config.yaml
n_layer: 16
d_model: 160
n_experts: 32
experts_per_token: 6
d_expert: 32
d_shared_expert: 0
activation: "swiglu"
moe_layers: [2, 3, 4, 5, 6, 7, 8, 9, 10, 11, 12, 13, 14, 15]
router_score: "softmax"
normalize_top_k: true
routed_scale: 2.5
balance_loss: 0.00908
balance_bias: false
router_z_loss: 0.0001
n_groups: 8
groups_per_token: 3
init_std_router: 0.0166
lr_router: 0.00121
n_head: 2
n_kv_head: 1
head_dim: 64
vocab_size: 8192
norm: "layernorm"
norm_place: "pre"
norm_eps: 1e-05
positions: "rope"
rope_base: 8570.0
rope_fraction: 0.75
qk_norm: true
attn_scale: 0.125
tie_embeddings: false
parallel_block: false
init: "uniform"
init_std_qkv: 0.062
init_std_o: 0.0694
init_std_up: 0.062
init_std_down: 0.0
optimizer: "adam_variant"
lr: 0.00249
beta1: 0.9
weight_decay: 0.12
lr_head: 0.00763
grad_clip: 2.0
warmup_steps: 262
schedule: "cos"
final_lr_fraction: 0.1
batch_tokens: [32768, 65536, 98304]
seq_len: 256
doc_mask: false
train_tokens: 334800000
steps: 5541
dataset: "wikipedia_en"
Below are experts of layer 12 (counted from 0) of a mixture-of-experts language model. Rows are named router (the router's row for the expert), down (a neuron's output weights, with its number) and show model dimensions 0-159. Each number is 500 + 25 x the weight over its row's rms, rounded and kept within 0 to 999. Numbers have three digits each.
After each expert's rows: a language model's description of what the expert responds to. This comes from a sample of Wikipedia text that the model never trained on.

# expert 12
router:484508502479514513518503469510485494545501532521482500513490525456505506490456486553542508507504502521535487503502435502476520505511494508484500508537487490463562499487454526494517468467462448490481485524506526521550478522539509525468474475522504479491536477515505524523556489503533482508514472461446496500495503524478514497532507506482440508545516471515487479516494533498540493488512513513491483526477524457493514482495540504462467480480536497552512516493471472457516468484512461
down0:502520530553478519499485516482489474485495474515536450483503475494494560499495497501545542499459490498485509432503518530473521475457500459553499513534504485471536502476533498457492527465532528540486503502465505511520520517507476581495465478529502505485526496508504504478515536522520443528497467494498499465531488479537510486525500521500527495481481521456503470516525498528490511509481460530470466480500504463503512536489485491498513525469468501530522487481483490478525515490454523
down1:519560484511490507479467481519473505434536495507535487457516484523520519519549504502463518512493509486501498527476537531501487497476501520515485531541513515489509450488448480486491524504479504488466554541498514465535535522518524526527506482477519480543466514433487445485477498493533480515470470478439545504488480504505511491519474480503460530501543525518485471495457492514522488509478502510482500501519518506486509470508508511522497506487491455533485540482504454524476512498480535
Nouns and noun endings in running prose after a, the or his, such as season, years, loan, evening, millions, and the article a itself.

# expert 18
router:441501495515519503523512463522515491530494519496519524517464485487475542529479513542552516524521499500517474477565524521503496534499462468546517485521469474474525487507480534506523479448468472493439496505488526504522519504500522501469427519533487488484485507489521496541533507507482503491539503485445509489500488450499510464527479555469503520525492487502466489495447493517520500531527456517471501514475532502498494527486478476485526512486519520504500510461476482467534471499504471
down0:539488518545504533509497498457443524494505470508477480482497484466505500529512522483491533514502498495462448494500487514489487572525553529544487511470525540485474470515535530452481460502464522474536447525523498482471490493494487510497497495509476544483483532524498462504510536487478531509461467519551510492515515516500495512490518488520523504460493485456483526469445491500518495490509494463505534534534512532549494470494489505499484492509520516494506468505516500516496507471510432
down1:498520496523527527508496514478508462482495493525507520519530504526504469512499499463471500448494425533507496499523521508454465494501517479512501491543477545498524551540481513490481508462512532491466492505498459504488529481464527537486516516497501438483479501447470486515517516509488480505472512519513491513523520527533522498553522484440478488516520463471501462516517482518509523503495504472510483530533528518487520545507478534533531526463494442480481529489448497454520494506478492
Second syllables of words split into pieces after a first letter or two, such as b-iz-arre, c-ig-arettes, h-al-ftime, s-ing-le, plus capitalised name starts.

# expert 6
router:511505513495523509520492498510511511524493497509517504506498515446460548480476504502546505489512505507503516496522450494496506503529523520448500453514480515473507467522462522468511504454476473545491510542521533513532502508521523553465443516530505488498520483499548533484529509502526469537477478477472520478451485504540526450513459539521471545510515489547530481510499507537552503469485490517503504528494510476501496515494521478482509477520488518497508538465479454477492459510515446
down0:489491556506472499480478494539540503499508488519533516475491485455505501520482503501517530510484508517473454514496490531493444508545479518469551500528528496523490490467532517513476482472465524478499534505549470484476505558461520500493476480483507469461491519501503510477522498490474488505520453487557545511482538543503469476523478506489491500495520482520504504483485518517516478478507502467483455524466473517538476509534498518479545481537509473468508537524540494484472488435530530
down1:476541511543457490511488462495454516509519532498445549514537523501545522526482507524481505539525476502523480472509526544523485504477526502510501469499488507496535518449552461506518534477505442527501462465495507512488506522549524531497490479507494485476520531470514501517539519527515483482496475486483488505447504469500503486485508478523497518536530485498521530515462485491465459490486487447465452489487506461484530505474500498499451457492509511512519549484521529503494498477525501
Short values in infoboxes, tables and taxonomy lists, such as Division I, Least Concern, LC, 1.68 m, closing brackets in (Gls), and ranking numbers.

# expert 1
router:518504501526513507528497455515527526550496529518497519476504553461468523508463502504513521503545500513542529521507462523494502526487474498475479474508508477490532485506491519452530467468454503508490461523495539527534542517527501521484456474515497500481503501470524503499539462524526490472484476466500553454477519507503508474526490526504477531533506459532514456473483499508534500469475490532493481546481526478499495515506539495459500479497524461537481519472462473478544476510513463
down0:490538505486501537505530504500517499503499533495497517526486470530515497516485479486445488483448496487534456500507537523514499508518522520524490467480527491503490516510514473489519481489456429486530489499494466510477457512530492464510569539487507481516536501456506480481514542468564506484466504490589499488488503532510535502495482513492454442508483491471479472506529492538537537466517490479497512545482483523480529490500523500496488483498491507498494520492476455509483481518474533
down1:511507519542519506467481504508491491503484519553476489481461491550488492492526512489425475510519497532519496494512536477512554510499493488516537483468471474493474505483474501531493484463513515494492482499501477520501513507483482515521583498441505496528503504499460493490518494464509503529482468495612507504542465477476479488515468481485497516492490495509490488495468488500536494521485530487533527502503550482533497501502500513466521527450487487456468482500508495500495549497529540
Pipes between table header cells and astronomy survey rows, plus common adjectives and function words in prose, such as new, national, the.

# expert 8
router:513501480511570517471462502491499485542506518499493509497472471496459531504511537522574538505509489509527501515537436478505502530499492507490506447503511491487504494496491483469519474514464516504493510528502514512518505472520527514448445528530511491517491523533520546500514502520519495477489463477444506502490514495526520496497475507466486531565496479509514461521506512524495506479495524493534477516482504475472507464505539492440494461489508492542490530471467512464545458513516453
down0:479514470483459495485502482454495535533468479503539485491482526475515522464466536500493473444473498474497506510509481459496486505462510530498498527500467493449520513496461517521508504499528512538504515500524493531507511508527514523540569528515515482495483474523514512514469491509460472486541450454520467470558516510517495468520470531512485468506476486483505525554493517486513516481457521529533492491484536504529509513507495482523555445481494500510506520499505530511479470515459542
down1:496491528491482542524487497476534492536495484498515517477556479467470514486502467502487550495507483471483477525482505505502513497484523520509534477469503512481490529437493503500505500511471496489491445536510475470494484499528496497555547487508547482546523530545514516489481466474535461507536504495479475531482465475476486514533517509487491497478561506495450474515506479491513520502486497486484491490485527498499543430511505563534507535523515445477502522493535477473475499463515520
Digits and number pieces in tables, formulas, scores, times and measurements, such as 2, 000, 51, 9:00, km.

# expert 29
router:520497493522512480511490506512509511542515544488494550531501495512448533511508470523584526488522502543507490486523470519462508533483489522517433479541529473502512521450485484509485481487453497468480496501507508521548518506482510509469434494526508501499502534488519515533503492512508533505527499465449507516449508511508476511518505528502486476557490475503512434476483497536483485482491499516508462505489503471514504510508551486481476514471514487482493495481515500446538489505536465
down0:508508514498523475503499517503520470489518539487527518523456475469510520483520477506522501523518543553515512494512502487495482483537524515520504511498516516513515545477504534505497511480468466478547549508499518499472495491478475505473546455488476477491499512464553481485446475520503528492511483498499467499486461442491499481477466545551509492478551463474535538478461490542549504498469451479495506487485522515536524498510470493474463470513479487496563500496461480495519495490518535
down1:503464486519502498477516484504506532521551493507494482486520472474490549460516508473528485486538515518472496455493474453473485490480508480546503470495493479481512501441478523496489532511482461523492528472488529466518512543511488537520531493482497531503491514476496505474512501457456534497557528464535498495493515517482489520503530511521503495455489464518507503466510491529445469492509500500550537495560475469454530502535492474520471550552500476538503519505476534488490503491500520
Digits after dashes or commas in ranges and large numbers, plus single capital initials starting names, such as 178–217, 70,442, K, S.

# expert 16
router:498513496524484483514514485519475486545533523526469492509475505459489517522463523551576483507550494507482503502504485504479528486508504527476522488497467487465521501516491480445518490511503505494470459528487509531532542477512494519470462517483499534486542513511532500523546495530499477473509515481489524499478536502528528446531485537509473531516483483545536480477470509535511474502495464495480503538503512489485472513488533492444497514515513524480516537464502461454516431523517491
down0:479483527477512502450546491527538459528454537499502530519503517528496500489551526520562487503478508481491473480469520497494507487485482491534457505513503500516501479466502502524535507497517473553499496510522518500455487508525459457483529481535547503531500501497501468525497474517517485461471514499491509507456479480496466463529463515524530497494440541536503507480518517529488507495543491521475471504480495493503515500485469526476561498471504499496490519462527469432485499455516511
down1:452516457546518513493515472427502474522482493541461491458503507538524486516508541501551469465459488488527490489503515495519516484534508506507502523503540451457545515473524505483482512538508526511493497516515483519540464480483503519456504477493523492526504501485527478472515473459503503485472493526518497468496517518510502476513521469463463531509489479518545533519497509471481512435488490451517497534495504490541515551489495478506507513469478530482486491491481510485489528555534516
Sentence-final periods and commas, clause words like however and although, and inner word pieces such as the l in assemblies or the t in strengthen.

# expert 11
router:517459518518501517508485480531496501535496498512501529532473538442477519498484498484546502497522503539506502484500466517502507529523497535494469470523503492491567514488459536427521515453466443508490478526490507545543493507484512515458447505515485510518528486512546520518501481507558473530554503463468514460517520505494521500512464520514483499504476493541535477496524514540507476499517470487452466511490503488477474513534498483487489491482514521501489461514462482479505470514523501
down0:516498532527523533496510506480504489495552516483473475509520542515450526503484465478517486524530479493456497494506537511527503508439542508493504482537488495500517471526488515474468515474464566508501497471509496511498507505497472474489503471480495507480445504489533485497551516544500519489493484495509457515479484534559476462442507506467558520496550458499501476508516478482526489469521526508486507474510516465470519457495450487499508517547487512513495485525495539552483514498484498
down1:518489508523459541457486482504492494511488512475491533494505517527454528507512508487482524501508528499536530487503444525495490493495483483511503496490509548490474535480513486504492537544471531485489485518475485518499476542519473522470487465515509522471514506521455493518425479509510496472530509498507513505468499391492479506541475476513516540490496519539479477530496501513478506519499507481469515508505519549532513494494534496526521477493524503490524454558479491473466541495445505
Mid-word letter pieces inside names and compounds, plus words like World, State, College and years in lists, such as Ash'k'elon, After'n'oon.

# expert 9
router:501492480491554468506454502507482473527509509499488543481481517481440515481503520533554512492540457513495514459537484512485533508542482539467476462475512500489531514506498499473529487487484476495528493548496517535506484473502509535452454525532467498494509501508525538519545453534510483510520487461432510472490506523508508497539487498527486527529445475495505506511515507533487509493501506514496474516479521453483486479504553514460508512469499499547483522518500502482541478489471470
down0:484506485532517530543515481518514533521529519525506509483527470476500498502467536497508446516502475530521547533515466443469516465488569505481490470522499503497476450510462549499452472468481481516456496517489528500517519466501496503498511509527523504504477512543491477492461467529509501472476528500508504467486532495501518533490522526545509487461515512461496458491522489508500507455506517489478543493519451489509512470498545478532476486520473521502496514462466544473464514503499529
down1:524531491517447479503484531488453491481507472514497476500511511517527489503497507577432499499504527514485504473504524546484498489529504520472510461532470489505495503511543483467495518504515462531473525503533493473513460479519516556494539519515545533500527509504493508508487508516483479523466539487470492470493529504522542501470440483522530488518519469470473544470490489483526491480484515479473517514505429478458490537511486476524516503455461464491517529523494504527495488497492516
Digits and short tokens starting table cells, coordinates and formulas, such as 0, 10, 16, plus field labels like Place and Date.

# expert 19
router:476484487527501514513507473519517491540505552502514524504483488449515510503476501508565506521529492521543539470502478507490496507505462521471445497517507453476518492489502532490494497463461463480515496497479506561523488498504481530465477521523502490528530512511525513526526500527536482496516445455494545473477502472488502481499512520507461543538471461503517468491490509524523478504521476501513506504485534445502462502463544484450498516519523482528471531460503467467506494526523455
down0:490513484522480516460498481535510512533496518498499515521504492493498472494486499553457545488509524513477483515514494496493483475517489531489492494519519509502535534491487504495503497495499506552531505535516521502517520504479529560551445420511494506508516489481490469481489481518498542529473496479462464514476469490513516488488579463487527500457492486513465503488511509504497534526468463523520489515487518510508489519480397524479490469502472510495494499521490505561472496465472468
down1:515471531522489496498455460501532536467518490509494503461499546499484504478482514531458497484523478542488467488556480445545510531515534489503499487466521494477472472494502565503499501473541459514525510491496480515514499505519508499513543521488512508503515493497528482493484496449465523457472482530561486504440509487461479470525498527543551489509500489508491465505510494502518489521460547487536505461522487504497504516503504511477440467505512535514504449532515517485511496524500486
Commas after introductory phrases, plus periods and clause-linking words like which, who, when, but and after in biographical prose.

# expert 4
router:491541521515520468508511501509531475522507532528490523504525492488433509512485491532562526524509466518515539460507503521473533536490511504519474477524511496491501518497502506508489483464479513499467487544472511519532521509512514523474416507543459495490481528527537543502501499520490512511472455486454495496438540506508492499551478516504501455507492495509513456487459492474455469489484517492506495525463537491515470492530525491473514472480542481501499495486515490459529457511515480
down0:456503471496484502496528529535464522471494501479496489531543495512454533473523499497508513499520507483524483492509510497514474489486494493500501508485482509533522511515457485473558459505518475513507541454563523477510477504489488502495523465506459549466504480469485531536530522503467524463553546467530489488483499487496500456524519540497490505530504473531476478511505457473513471535441473494504512481490469493494470507471552510507492530433521531509485546507523505472523496512523518
down1:553468533491479486539526494507467482510512496475507523505520480562493478502491470503484512538474476510478486524440526486518472489493516450513520513500454519476471470522487501465493481480506554517531518519491508501507510438526450478493483484480510473547509518463501494481471480510490543516509541450525454511541524485492477482509528492510521442460510503509499523542491486489534493452485490503491477522521527520483513517527540508482516525474503533526497483497477478528515516559504517
Opening pieces of foreign names and species epithets in lists and tables, especially single capitals like K, G, Ch, and line breaks.

# expert 14
router:494492480472509513498502484540501493534512551514483527510526525439497512496448490540530489508509505522516539487487469488482504503520499507471446496516501486479569516475479517488501496474475487485505483529501539540544519515509501558482487510531479470489511492500527541503546520520530504491516492453464494477446490507511517452539508522488476539553497459538517490483491520519489498507517514538503484521465525453499473473495546491459483497498521473513500497496468467448511486514507455
down0:468508467499529542479509506532482478506514488500545582539521559453484529534486509502533497509500500448524538517525493469471528519507455518470515469504518472464494505460527533491495451511505472476441529467493509481499475500528539525506430451484508531444505520506526496489505498512521480490532515526493478471481540498475503493479504491504505503535507484483522482482488509517507503521452485467468489507481495524538480490501494515529535500493522525489469512473499533501518482509503507
down1:519515458527549497540516477462504533456514502536490510491496484467502485554489526480495458511464518509499515459542468466530523497470505482469518460506499484514461505526523565483516523507501518508517493489483488518491554512464505503492475472502471540519506475508491541468510493498481475454510489523487504543529501496518514497490479483465541501468517461479486520518505556437537460483509487505527484494479528501481542473497465522461501458531528508509513510480524488528512532505497465
Linking and auxiliary verbs after a subject, plus commas and and in running prose, such as was, been, being, became, is.